From a checkpoint of a small mixture-of-experts model trained on Wikipedia: width 192, 69.6M parameters.
Below are experts of layer 4 (counted from 0) of a mixture-of-experts language model. Rows are named router (the router's row for the expert), gate (a neuron's input weights, with its number), up (a neuron's input weights, with its number), down (a neuron's output weights, with its number) and show model dimensions 0-191. Each number is 500 + 40 x the weight over its row's rms, rounded and kept within 0 to 999. Numbers have three digits each.
After each expert's rows: "comes after" lists some tokens at least twice as common just before its tokens as in all text; "gets" lists some tokens that make up at least twice as much of what it gets as of all text. This comes from a sample of Wikipedia text that the model never trained on. Tokens count by the router's weight.

# expert 68
router:524499458452482541502557490498517488431467484465510545440509486472506530479465505506525393440509471502443483499533427437471521471503517499501455470423527457540605491475373505484526497522508509451515513538516542451471520510546515428522534503618460391516490393572454495477481551485499431470531476454506477534477533465562494479438511518468472536522481599534465534516515467448487511529434509529488490537419522482496481462523478524535475455492522454575473536558450463572462532501438571519573492472479482485465515534515558511471476528559437532492521527514487439478542520490499470492
gate0:493590465491488513489517573463471542554449522550517488501383491491452559473521470458498497525542512467514472543496544485426510488477442477458498502582574472475511531481489465519548552410489492499489539498447489457520474483487475496459443495470462516527414442433537528512544507454465476455497544499462521524520487457533528509524592549510446546486476492500448453651561554469504446463534545479472576459517427471507472522501529507540477481489463514496581509509478482475487470492490508475519458515515543500555442438532513512505445444546525555467552531480494529488579578462435556419
up0:506464483476479490515475514514478476461495528483502491505523552487492485518522448533453534496542561521485445453501644548497455481460501450496553510455477567593563469437462528552574482451551510485480524513576504544539566509516440522466466578510504497482542500504452434518509483536498424516526562460567552541527472549468544438483555415575533493541536450509526467485505527573530461465486495492445531494533457562467585571446582572546534456500527472583483463520490540494518504483508525411525494527563510477493508526412515519491493519517486522470502495529602505505472462522491524481
down0:539560534544565543434518484428515568492517491545584508506520494530546504544504513502506442461531422459523510489519512539440509506500553527530530507465469440459487534517492417570535483513451542487531488489522475479556498490465422496486487558495519588489451484518555496521411555464537495536477498503478493541533496524500496476499538520508498444442504477482500525523516522535485551458548529450513526484521586497423496526515542540538484544420453436437494459534545537458549406537489490460457436444450523571504529469528540484499522408561452545524501538497436561592493514599508423470
comes after: " the", " a", " of", " his", "'s", " for"
gets: "'s", " his", " first", " their", " its", " this"

# expert 5
router:501495534463503471501480519461480543423487548473514564528442523501485484523476498508507505490519479524516416472495395475549502472430491457457495464556565571494476489497415557458538523478489501491479501475425510521485440494458483520407483529530512422419471435550461503477482533513498539513470450463479457480543462474512487527441412535474489490462572442552518498528475470520572580418523486447469459458527519504495507477544507494478487576514399450504488548557513530498532530536514479500554434529576511431461532516517445522450522508550524436524417547525411545539517561545463477515
gate2:508526521478539553516534471472530522481529517476481462507461551508501476468502567500547475510517504564509507472486424551437512527510430455491524438525476510509516453444420481474482403514468557470531523582516527495527536517541542493485570565576469432424498453504519475601516493469505453478479472493527545444495469476535571494435509545479447492497496488510442535519524489409511563504433545556528488507533552560426451533560496505464551561502455507494527544502491460546526574460531502527527451517538530501532477576456480501495486483530541484532405512489541482503621526501461503618
up2:548546461531517529508507440499521493469576521514485500503483525489495413503513488528567483516453465506509506401500426451480514487557393479480537487531486537467460430472458416406553500492460562452556534544487530493529541527510452503380540653529527492458470427500507476550490448503466533520428489489551533480517429520510466506446511570444440421489498449480483544483483467467490488477491516522520454517556499507461508551563446550453560542475430480460497549539496502518529508481525517509577435442506535503478478521530527526524515499477532471497486521545538533531515553529449482529
down2:428501473381541476452523503511539469503459492527513494514500476515532538472500431483440439499578576536452492446504478511451477527491497482419437445469553498540534538476482512474477501484455483442492465474471574479441585446576527490517501467595483497522517435517479394478532499493515523485501539498528474451493523487503460456469458524513397523428480518514443507496478478509516557517511483467505486464494477461507566500549470490504491470509533450584542537528559453510458473474531482543568539503512536439438548516462517465492472534486540479498538556498441413440573510441412412478
comes after: " was", " is", " were", " be", " been", " are"
gets: "ed", "ated", "ing", " known", " used", " released"

# expert 26
router:429437554489493435478464432551534520492446492535473505545493474529570556507477489592534483516489479508462404460536522380474557580445485461551469464432463511522522518467452389496524481447474466510475507518480531514518453478525498465510509499544486497497485513546594519477508499545467556497538509448455451467510464508467464526524473565509520527489456486527519499485445516538435481534528479475517567428531493502493563542511486428501446381552424450467512491513507526517457517534494408493482514492463566418493495504561482498503498492497558429481489524467553517460455483427514496432
gate0:537559556491490488499468568482482499460522493464584556480444527446448534532414512501549517437513477525526497525514449492571461458514526474502428527518524457504487500508467574495502445554498506508486501494451447515495513487443484525412500500468473462430476514512483504429493474470516437521474504518438484503495555481495528519444450510628509534571483451489429521419534553548486508504480466478569587494491500498438473538475501539464513531523548481450513566545496505483416468526492587552581490586535514474519556501552541518488456456543528438474506478420549465487562513512427541559
up0:475501448511470551545565487514513471500473480527461533474522492411424501581527547470471519491500499437531474487451490501459518459505561432486469524473489537462546461437463478577497552536450474505540512458544555509485500444471447495568454489495556516646557430533518511473428516440491495507476530536513493445544532492597484471461557554529513514437509487431475504541477434543421483479495494525474453551505575506545513477564507548463554478507538464510498452458452486510564578536472521463507461548572454517511485557545454492445553536487514541479494518464509559494423462462523487482
down0:511416458461478507486498415534481473566559510559486524557431481558553549559472510547459516584473522545526526492546523490435496495495540538499485559511535450498575489548562478482552514554457554493474532488487511444574480587484501469463443551515517496515491521544580489477468463502567467486501480500550490489514486535452555472488471466538552442527465523547513548475511520532511541446441478508560494507403418496518541513544513563513522522467419453494453539478478505502500480427438508444503527539419506399449516500418503518608518478504487544472473486544485528493474496527553541522
comes after: " |", "|", ";", ")\n", "\n", " |\n"
gets: " ", " (", " |", "-", " on", "°N"

# expert 0
router:482510493506500486494532505459519501599457509550473440552476517546547580432541527531433472452454455535523473488471527580437494550515467515495447500558474586531521496460535481535548551474494473549537442562516500520472512458561535467537456491462508470490538553531508502534559476568514547554509495447573464460553416499470527398488509509497515508470498467527550536455503569569489501455556474525485508477545482480511526456536505527465459559546562537537466524466502517446540432532497389522528517522454478463503499446613478435525514490456447432463560503538493534509511504541495515428
gate0:524565433500490487527542602449445529437437469473486508535522487440528485482460476519514505515479485431518524456461516508538498469398597489466555450516467542469495495482502512439455421481431450495440541505397460494540442520543478447472446496514460560520438464492523480484525439505510569507520560468503528544487592511479491482548452445506545470533465545492530515492490480434500429475443515512561563455492504560524470494452500461562480575485549488472450540471519485531477466465512560477507564496506484523521432461584519534487514522596514473527418449491453463542501492484459481488
up0:499463558446488501431471462526511447486452502462535467542526544526426467531537487459572481434473525567521505505526516466497406454530505474546518564485513470538456461536439545586533486550483547489500487536517488424488535441506565556456532526485471449528456493478464501476522501456482475519474480506504511476537503469525510559414566510567423469554483485568600487488555519504496568499473460501446443508517529481464479467503466407524551460505527525551494570508462488528545548442504436470520495549553533494525531499482481486568499507444542508589589508557544448550490486512564486581
down0:510487494437427447417455496514505477591545446531532475527457544449470549501483513459527389555566516514483455568528512418523478507525511476530502518461503520471511460565509534510499558485499463526462505494490478509470519456439494404539575488503481532520503496535505510544505523564513494570515439583455518544447466474486485547519501526549556517521476466471462527439520415457466504536562514472524490560449490520494560437496514510459531479575536549524456551531503558423486474416532472526458471431578450410514537526496499528494486539440469572444530505446485484547539527511501508456
comes after: ".", "1", "0", "3", "4", "°"
gets: ".", "2", "1", "3", "°", "8"

# expert 25
router:504519467498535469474477505474518381495508483556536531468559519471516516507467576500520514498487469484524448503481523436469531457519540491446494524504461508499612524601488444513536507514561505480490492502411522488472537554497574540449524602556535462516458443495436517531355523445497433482538570465532504508506442567507458460497464539497464512568496535505530483469529460544452504521501532536523489505485552479499427473517529513485501488494500508546500544512500520484612548522509508525588505481597542451506517501469599442479472544427525501513541528460470543532528490477538470451
gate0:466541523491423497480472497474501591479482444518557521477494542544440458491544513589507500527499538401400457417498510453504512467538514463487533514511557547514500438529436492432522466510457565533505498456487448425523534536547551528453503498474516561422507540497458515386504438498471512520493511540521516575507422482518539522444436435492424567536451484472438494466558515529544484443537468515551489558465522482518396480537558487523507485521472484556474464493485511495513572526502497502501516511517550589510466487467432478505485511525505537514493505462426511520536564523449529452
up0:464493503465425497551467471473533539471476484499577546517531498473414445514539487562498526533494530486494451450576481521490521505516489465482524454476523494459504448454487493450531456529457541486496426424467470421487535454462443437499544528472546538410535566475527538503533465525545490436567528517499493617521452475549509557566541510486480490463455466512501538444511568518530439572536481537576495518489514528544485488525540423587495548519504500511489477603525474509460509604525552462480515489499527583529503519481528485489454490513494473564549499396472515507464510441478519448
down0:475468490574544541582529507472431599484394510456504468555519513452575529515528420475475461459494521539484524556531520461435509503457486501459462505491559468485493524498490537461485430533517466465499520420429479570447529531470502476439404434527499491568494443547512562507550476522521531518488468493467518480540507516536424506446531546424497481538502510500529537472467522479518458463531505494499541501550434573561530549483511513469534517518553542469452526575503494578480521521504452561493508441565429511535521408459440505481552528523474441445453508557483499467507478525473489450
comes after: " of", ".", " in", " to", " on", " at"
gets: " the", " The", "The", "the", " Its"

# expert 9
router:492485570448451478476474481543532540554443458513443545508521456596528522552461521572474557550576505543490507483536511551460529521483480483446436493565537504524470544508465494515442503501455456491493435461593511554455416440535486514440491475510473521524531501487528514486507511528438538537514472470461522399548522472443454491557507491497490549472450434514494430439468509557503490486456532518529559522538511436502585517528488456539483398500448495522572482484487505512453549496482527458492483496515525448467487489503457474484557463519527446514435568547521415451479555533568485407
gate0:449466477425518452467523500446461489560539469419483495494542473548502410505382562542442505513495496529483469543476510527440530489473547519459521533469533558452522512518437526524501456484507533472543536496505432574540536429499566446444546479492514486511525448481495517543458531513527447545457463481463520531508445476512533438441437514522480500499586421424475511501476461538516489444502461552527478505559453524462462576499525538561524491479535544527560562513486535504537560475467586427454498490499551494474502466486468423464531417545485463479573519512518418456520480483489537528
up0:573562524533539493579488513577542558514479557569469523491489517435510577576535460468503535505479468452577579464519496498547465483566481462519507435540495495551469481448522455465508500553462503529452427603541567426486460561519472533546472541519515572485469542504505509433535502453520487458524497530523476503532578453483484524482515483512499470500425590569499542467544547465482486520506525437477498494473515454521574392508517462491524442514472519468455491489550498484473493536514445549589475523485455457519544538451522531559450557448519553519466468484482511555487503543491489541
down0:521557501555458561487425537517524498493513489480487511489452482524472519515486524517563567533410465456500534582425492503520422475538476449561493518494571501516484505484489484445491426537501494616452481566354482589532481519453495610510501458508514510508532503477505579470505525491465508480494539459473541504548477509474506496529581520487496460434471406522456412504536533478455500510533539503503496476542511445452539577515459542493500463460434507512530496502488459529607505468517530583551451445462560530549497479520517474494465464468485474469546525505464534489459475483494533482
comes after: " ", " |", "3", "}", "–", " ·"
gets: "0", "or", "4", " per", " —", ")"

# expert 40
router:518472518482493480474445514526524528495536517532564464426534502479495504534496465436448495480533443556539497456516498560526547493476447445492445440533514531571578518470496445418472526537484518527536538506512515510450557513589487458508499471471498560473506426562464515588541527468539535470467470497519491500492551519539474490433516498468502491520583476408483480537571538408458534474474508526497472617518500515456509468570521542520450508554531489603491483510520518445510461472535515577610461470474525545558539537453464561535544541540513464561482557515550455509537525489467481476
gate0:594515464493476514471448506413490480558448588535508437479484517524442539433477510576543505441524520523465590522484486481376566457443444508492545515541530541487518505486490472545495499534520477541573571491531565532502461533559492537439515535441477540517526469545487531459499468538544545496482477431508571526430509427515466503479486551513467477515469484483541564523555530481487470478441571508449568524524526511533434553491522618479490564522458495525534545521470497431533473506526530470475574501507555489459520508474524474521563509459493536505553529514528506502505519498602514497
up0:412570555502507506492450572500543495506451519506494475605536516525516531531540570503528457540506476565628498475514561545460473510428491531510487540512497539502473472465534426493521536443502520509525471501502441492486551481493559455516502518458473482454521493474536463531513509461496498525559552488437465446547480563518512526481519500471528507447476482476498414425470535433510591586598480496518469486433552510496482557486443473458536477486512486451404566551495521529467468479474561447503477493490484462514428533483460614505444453517547512562530533496445481488472480479510446521
down0:495546448551484427412501501531477513431490538536521531534482487480506492445473538537452520516471553531480533556464560490452498425444425425498529484426536444461541488511445442507551504539488500496462473521493526467468532491554480504497493556490436476464544524522421522529466535503487496474515543509489522427484501514452500491508412518490554481474521490421523493519483506374499494480481580519495463508519530456526599502529504506517504443461593508559518418505512459483512473501469512507539573534477477471432486602496518485480451573529536475427595492515551525493521560431460444455
comes after: "0", "3", "5", "1", "2", "4"
gets: "0", "5", "4", "6", "8", "3"

# expert 81
router:459489415486463445483500465503503465468535554496490433416474528466531508551465508413481494478499553532526590536549506499538526448488460474451530532597534528540509471448538476525435513449432514498502470471538535521553489482521533474447511534543518470512498528515503489501498457520477560487511560485513482623521563465473540527513521458574551532461452493525515518480466540542502421528556448540491428424509470451486527515490501429483551561523565578508528474513438568470561424491473564502553426453495427503506553484556552454529504424511511555470492474531501553493457534488479503497
gate2:509521486518506445527526595600428482480502502479531504460514511452554514449551450501498525465437502565516569536442545528486514539512495508526508476560553481503513470556538518559460458494537513518548471495492493480467528521453466456446541510607553440493527473493485518525504566505518555497575539470511559539452536528565597488566578512528518484436498434527434514549520465499431497531460490582556549580545431527476513487459431519562527521565521521510447446483452475456484517556424473434521508507527476497530552480481530532574496533518485504468556499511497471489540543497509561456
up2:511518524468502470426423535514522487508514555589479466490528499480441515509478492517444563493504528542509418474538443571406509510473446542491522457543504460566442454509514469475509492511522558548427522421513581524514453469500529485497505531479514556467447544509417532499475468525479492447436510502462453485503463462555459455459473490469450488487541510401523532462533480460566543484513548504420481512452472489450473509477529442498442466471505500591458422516475540520583542476493406433484496497520550561457448498485446495559467516490574452463517501478487573488542510429531502490
down2:495494436471504559487498480467481422526484415436479505536471492458486452516534534530419538535562488444552562547517464476512560509543510515525504431497545472580464494502471556504532517522450513415479575557524451496541521550485459541440492514506459499496513576495495497493475520459475478499583538565553498569480462463513571515439457500489553488510466450526526525527514566490560518447489473577482498542470487508495552449411456559437514432433479547455416486510487428466467498499487519517513497558505514549536444570494472499413503454562443551502492498498483452500465516548493538581
comes after: "9", "0", "8", "1", " (#", "′"
gets: "1", "9", "0", "2", "8", "7"

# expert 86
router:486524513466520490432510509531515477508532508549426456440506503573521534590464490494423523543558521543512542466513440494537431515524449513412461537506463428552459409480538551531459510465498495555480517438504506520523490533468467490434449541540472533510480580463557587532567482480508480471565470428502456457508474490462506436501554435447510485499471430490419507445519519578467514532535444468509494507523536490524562446521503433560516466510465456568558465523533539477490482532474507496463541581473517517406555536545489536497506480568549479518529513489527527439457503563498469488
gate0:546451553498550449403496502514528508505557588530512398498474535501502477537446515473438535455506537525475458454502468513511501470505501499470502426473488424447559496562509545527476513502537528542508590490571502472514544490539473534491539529513504561479457508540545575508583484556495543507482501511506534490463506490524542428484510510493488550513565501433491440530552560487381496477535418547454457571529540497512563507575551530502485456495428474511463555448523505439465485546465487437467416511440485565502530501483517558425480508394486482521502489469479455531488495481496537496
up0:504548420442457601497534500471533467492433497477468616552516537448489499496586478515473419568520517524518520460549565538478494520430542472519393482495547541558531533516455474433515525493505469456530414484452546439486532501461551514512490531510528449452568524525501488453479498496529501559497517530490523497591471442507487534564492521531503458503514482512523585516479504555462543519503578446492480476514424490492531493451441481525501486485516518520520499560539567550484493520526507510497516529527505385490531518571460429443502460542501502487454470487464500488505542473430463605
down0:454463495494445500525521506474445462471505513520520549541483491518501470498509537499539448574478509560409518487497482438480507512444545534586513521449455475552529552453401501496573453478430422473547486545527494446468455484481516612559474488468600507495512464506517509478443500435470459501496493470487554408546567527528554581521477537558585485426529491534541549531444470563474576504504616481538540510516498542521479500476487500538476496483422513507512509492468549527496489473561505555501483516471484486528493454458486498509430530506441582514471512486557460536554512449523494500
comes after: " |", ":", "-", ";", "|", " of"
gets: " B", " S", " M", " C", " D", " P"

# expert 56
router:504475519528543489503519493476478359490496550514477513474465462578548551599482493466544526538523485476477512542497499476482560507456438445508518512435498552516490545536449552442516469492395539473475484484436521516463472535488473571520485482411496554445385421493524496485505425539505528482459501478476547442535506449518540541489478547495476435505572501476492576550530547535525559537490507518457552471508528457511519513499509542506516446491487559641438473483505504444458537460448541525562482485461467551509545502501498516485479561508473560536573503530514559483461519530483504530
gate1:448522508501539460533500482500472471489494502480527506551432538515508516503520405561528485574535577512553409465463495469479495439444505460556518581495557477475481472392489457456506439503430450497531532525510575492466503487514470477572506578585466480476466463497476507545473472458527495468523563570485456453511490561525535566463506496484500498486493589491503465561467551489537564494528531507547523460571525541497456588528486538451456547476453416508554504466553504507501565565456523491468488491537546461518527481510448539499457501474525529434598506445522479474516477474431531454
up1:493505463514548524506512569493451450479504497475589509494602441414541492512567526488563462499550547505478428536598504560468481429475509537497529479537504461433479467586507514486465479495502509513455489483420473478477408522475498530511527463528484525511483562518542539527453588528544490487482412531493458562534496452481586556541505517520489521564493549509508452446503540493476529538488585449495550431496466498544499381514456479509555494491479536458478514522568579422492501539495494467543547500461485536485494523498501563467505468459469502458513394489463541499505483456527506521
down1:511517533554519480511519549498593449453481588483540441501504495479562495522578515434559466533501511533499448596520563543460480529531465494486522438472501485519508509479499534434551437526522565507418426518495577480496509530504496549554531519382554517413506528509480541541480558476489447487531435470462489498489546433471546509574540481492481484526434384457508530444485508521534479504463477507568491473467487513488466427516524420532420487481479510454459496502502513535482529511559528462506569441488456523485518509478462527485478532425485504422455451507476501507455542439550526489
comes after: "0", "1", "2", "9", "8", "7"
gets: "%", " years", "5", " season", " time", "9"

# expert 19
router:537516547538563539518500570499481496581492469443446598529482570558497473430506463550479524465502467392379545482485500555542474466494470505460534545572514454480457439494540526519562485479506493476543489500396529548524475456568518521500520457536544573506434508487490528557538437538528446508485430546513459591514486568476477474502493467479497520545498518502556490505477592542521487555518497506493506535511512511505446513522511463459563449477437499518516541471506438473414508559477520483469573477477446501525506499525515445497510518536525487508443566492581533539427490469519524520
gate0:491520479508532536514545552517538526531489497494483422493454519533541554533486489421522433533468490403458507528466502601525475483466547539474528480477529454486478600516506446489535561488512451494597525533478446551518599542498504491441543506534459532466462484494486484622531476485582509493497434500441543469471512551487559554524476502572558542487521478522469477555450563527522467531470531526540462562421421512480510540499497479453522529518518613509480497520480475505521513509527498499445486543488569567529544474486486514519462585432498497557425526503540467555509510498489534541
up0:528476482524482488489495459578497531526482495495513473527447549535572528536444507455552412535449490499458518441455479631521429579464536529500577498500515449468457539490481443529536481487463457470582542534558430583515511473459445590470526513514451480494552498473558568536482517453483479549505502467470556463445506434490511490506487499532506527492521541511510500501438557569454505475487553475498546532484473414504480527495519464512558491570453503485381550488468549446504553499564545505508534512511558539571520479502536466548480547531451441531433528447509527497479514509529532520
down0:495490537529568438456481502536491501442493536486504519472507488431514515524500445432542482488524446530504538483548500413514446527545445463393513507466414500551528556490562479600495498480507426519464426511528527491539532445453477479511489492485531481529494477555401476530523549511542572458502398459485468523504514440503553556448472510572437504490476502463488483488512447490526479460496504574508520462486452484486529538500518427480396545511546540519487474482452516477442446543584505452440488473486525457516501547573456502496531449512578558502439517558550525472489474464453515448
comes after: " |", " R", " L", " J", " Ch", "|"
gets: " R", " L", "R", " J", " No", "it"

# expert 11
router:523510532506488457496508500498488463453512515494447484432464515456513531560495499451385515561547458471624540475500476522442491409488498456495480513496515560461540527486513411495386518510473472630512456487575468485527513519494524466556511538549556502513526535500596529520524494458462523498582497491518469494468536533471553560518458505561516516493464455529520504489475508529485534565517525539505474467528461497513492603496534463474589513523480510545456470562443414418509491465485467540587479491511492525466502470541585515478490523438512545480493496505547495508543532571443495484
gate0:541577567545490526492515541490525505531480475490503497523523576486482475492424529464443517564458488418451496512466529527522481541458488512528525483505616432505536497560529499574491518517477513534485485486496440554521519505531563511459479502470453494526552517548518498556521497478524483466509514491539515452451418580487542492499497536489535488451481516507493551463484484450530551525486426465476495572506444536479517512477504484585471552515550531370479512555491469504564477565499456477568494500461497483501494514482432560484454556518527536590533538422531454608570381482470493528
up0:560523519522510525529500475562493462415526485498476528609496522514472515405542520519510530510417523429540512472428511473411571497506509410429469534488498497506494441513482510528470446469487475533511545491543502518571517581535543600461473535528521492515508451450541451489481487544520538531586531451466437397466518520509495484454521453578483493530447508532479431499474489510571569482482463547472587541488447520517456489489495479559505497553536473495553500555501462522533505436492468507513557471472463487472547441496458453498481514435528538567534494522514470572494439488477493432
down0:478480551498577525454510537497430516467501498467477457502546542523495594491509531468538450465551502436480520475481460526461594536445451504544473516520436408502533489442536480516505480482522435508525520478469547525503447531486508536530527501428490459384523490520463506528512540487531490483482509475520465582438474509529526564464530523434587486528562486436468496491490524495432467509498498508537555512475497416459550540526423482537473495486541539545490598542500548492476472533442422519514493524463569479457482483486512553393460518493577488496537468531549479473470404454547487570
comes after: "1", "2", "0", "9"
gets: "9", "0", "8", "1", "2"

# expert 79
router:477516605527472460510452464496543530511483489450408594491538491525551523502423458438509500447545470560555471489473489519461505520561466390457540490545515443495613493489576525498442459475509556518475465450571502505541450505542496516549534480528519557467439454532537527558493481461523541504503453522490505492482518464485502540523424419556511374467519466499555558501539463482475545502553506547474532528519500519481520513520478418576524503546469511493477465515449482444446533509523504527560508461439521545468502497405442537551506518487518447499486537486510504458492507550484492558
gate1:480490524533488425577539495536489601475477453468481483504465519496494491590486469491506460504490484501517590506452562476446498437527567526444537530554501489518493510551504512525588452447502482449469544506494568406524478491508509559545522482494523524527468395557446476547468510551572446487507530478440452539470516495491521546475481505454513569491476491512491505539479464571493479494524584580542422527528431515531514472458502423525428477406518538505571490492475556420505556503491509559504578506495447490463519412433471525517494510463517487469491523489556506521553460528496504548
up1:515538451524450509420496474425476396531545493459456500454567596488536507445503535542493562477520516457452436514485504438446500535583512535455483515521482597476501538518538501514519530523520556544463462487529416536466560507531452558486514509490439505525502493472518500413527516473485538484532595431551541450459515479493540477469568574540500532518550459481531504532434523449533554512479490473520515466481514426460487537529460477483436499574478543391441465476483456555481505500454527510527518503481584472478503516448526496495465456524525437527504491475502530442443549517533551449
down1:495550540474562535439519534541526494505555522500499485535523496474481508536453567447459508474510476495518436482534459541488535457539470513474469463510547471479502547609549495551530457474467503511457541508541470483430500547547449603541508484554463477463527480477531503477500474535476545449468553461542525440560524510528471519431554524533481380512473461496522567574537493488525563465464566448439549482540472535546476499533492511495539559508457507465456514433450540527470507440512539533461460520517517490496445401493524593559508527544482440538591501540515490488522505597449553470
comes after: "1", "2", " ", "3", "4", "5"
gets: "6", "5", "7", "3", "8", "4"

# expert 51
router:491507563483490511519561441492510477513473477531560471397593512545491509527435465603511471421535529564465507467518456512429517441502481486446464481540514485536476526486475419514552540451524516425478504495395524458477562553559527531487496473493507537563521440501454489467534528437545493502474462495487476544498517475499462447494480494505507448538521503475470475487546502456553571519477564514529426588454523530490469493530502475435476472527497501522449533510525459492495518576516571482570546599511602514502547539496529519508471489436486453500572557521564515474519553429482510452
gate0:522582527476473504453472615472515499473533503415457487498623464451480505498466504546453512518533468611482517523528449462486532510507485465493454504489527624453528458448523556518530525502442521463494537477529497487540492511531603466529551405471546521489497417541492411493462533481456482505536526538512529449506481494483486519472476509477523459499420415477537509480523537514460569513548538458527544596524438472510541496411448500456510585508477449545465462506451452487468458510523536459499553509516511532514521546492546493530497543512527514433531455480562516467512500483463513483
up0:443479447491473506580450431472516466417522531515523529530407509459583476502469489513514514503512518503551563511440441559527452428533445552514526565455483550545500492444453440515488511548479528447488486491460507483443502493449539503501473600519467483508485466473460532462543476480536484442493436521560513507485441488575504496482500500566522524502552487454526523474453462359434476579495514517495458436494559530544485515564408517488481492497535500588471498505491526452462480554521538468499513457459588483457495514538498595533499505507506506506419553504478532533544486482460500551
down0:528496492510586524515510498563502536500501485542489520518514503483493478506508426561478507476507426459462433459413466494500568534453500527548522589567517524497479476400490422443495470548457493565499533480466515475459498507467524510543516452455492482458525468485514552551588503487530456524454495531491518464482571556558554466474447476529510486449544470461451487521491478480537495395514465501555523470490497535518483513502494452488536469442413549508461499520496442496568569521559464494475575560532545520525471474515473424548490514529453502473481525503388510453513536522436520361
comes after: ".", " of", ",", " one", " the", " and"
gets: " two", " of", " one", " that", " all", " other"

# expert 87
router:510492508538572489495463499496510475481435475431389552543427465515519587445431477536554536501421514508448559479480481498481530541506446509477428446436543504415501589483538541562462480462531561432472489499453508476460460470536461451461514468489449404510498488526522507508526488486463542486564463476481487526489520478490450452510441465535522452532444468501564543479494528486452487513459518508532549494482513446488475610528468528444469476521500500415479512572496487531419523537546445519496564494523409450476498499467493455523511502543441501518537562503529514449482534509552520427
gate2:549486505524596505520474497520525416505523495454468540489437562483441508509409476559505423467413479565527521450495479497480563533569463516505428561447475523525458597552525493534523485504425504529491403490565534501502487487527575558498460505448515439453448439522508528500526499547480566490512523421482412494487546494553535520468505463565521480535467460468535563490499490534521473471463515524517498539550489531528442570470431526525507456510480519491474539511522531483495502489465440442577480530551497474497487531539569498481576489465466424453484512504447507491441476529549578484
up2:485472369522490483520481532406491544501540488494501472531542540534484498474493527504501466469479474450468502437479525587500443497486524459544519527616454547440578476495535508444474551517533492511504511497534509465527525512563498498392444444454499554498525443451438487500513440471512473475518488471523576512479463518559496488456534457521500465488520502515456496424476613462488529603427469494545527531482516525526426500509559452530534527493553439436493490484515537484514483533464502513498463537440528452490449488478480491460432448455472513554591510493565477471497592517536439517
down2:575433474493576510513483485487527595449434435493538481558517520486522513490550483462481537541455559514515546474493505575525535517561499482520518488573513569443548607414517500501521485517589483486452546440473579490521474470444470547502487431434461453580457477528514510561428487557523524454478507489540547538483446537469555474458582510497516543504532523572470561528536512498437434483523505570431463475472493507487498489490472530421476518526484519547547512557494416512517540480531521481545496503490523508520457561523484503462456480445437580523464479525510542492461524498540521495
comes after: "-", " |", "|", "\n", "\n\n", " •"
gets: "-", " —", " –", " Date", " Total", ")"

# expert 72
router:458475483497521559508463529495464558585497474525552511438496566416477472466541488540460468504496467418511531471419513543527551491474474481502557511544488468423517455467517488545499519504599516465548484532517484483567477552506505481546531468475531475513486532483471582520492488526549471580500555598491526574493504471501488607515469444445525504533432520435471439480512510509473423504498536490474460483519488541493379504470518530490504555419450494479555507459487506532577499420498530466477415485583567516486410516449552528505522492515487502533558492462516529520462463498501500555
gate0:472473543514486494443519453579443425423512480403470523515453476534513493517521458519484490476491525490482465429520497489441612515531528550541540465544496559448589543497451401515410543496510489507479574441478482483483508480519505508398434531518485525485517476560498570559459408380479497458458560516448479456525525533500471482491494513531538536508511545503437465520533481480490419506482565478494490554490497512486483518573421467531521510577448530500552499504532506519489502528427462494552532513491550534487553506514506500435533481512451522451518537455483480451478556470531493462
up0:552492544473499464512560516457526529545537526579454542495574547470545528469538534483472449451348493526518409583440565546513501443456488519469417550466497473572547532520537533511575521487613512497467473523493480488505515560483537458548500513490469452489413525452516503436596542561487513545536457439497519524508524497521566536510505483497535473514461482622438494510516475519560476438519464489513523453548527446559473475508511497482489548520543504498502474496540485570505492468552509477533508484482499472436511546499506480539515536489493532475496571526552449478524439468530513515
down0:485461489438410476538519581483475418499495569484549506464565518458444498517433490487473488484562496560549560526494432465469600453501568456494530440463371466506449454494489492462544454471503513495441535414509529551499482579487490533577494454481488528434517468524561489526453479477476430556529497492544580557493500492519467562493564517471517447519555504513476496568517444462492554468501538499538503486518554465514515524492562521467435477511450593502473480473501509496481506510563525546499474486538495482523396456518538506533429499479532480459539503473493525523568485491499450510
comes after: ",", " of", ".", " the", ":", "="
gets: " K", " S", " G", " H", " D", " T"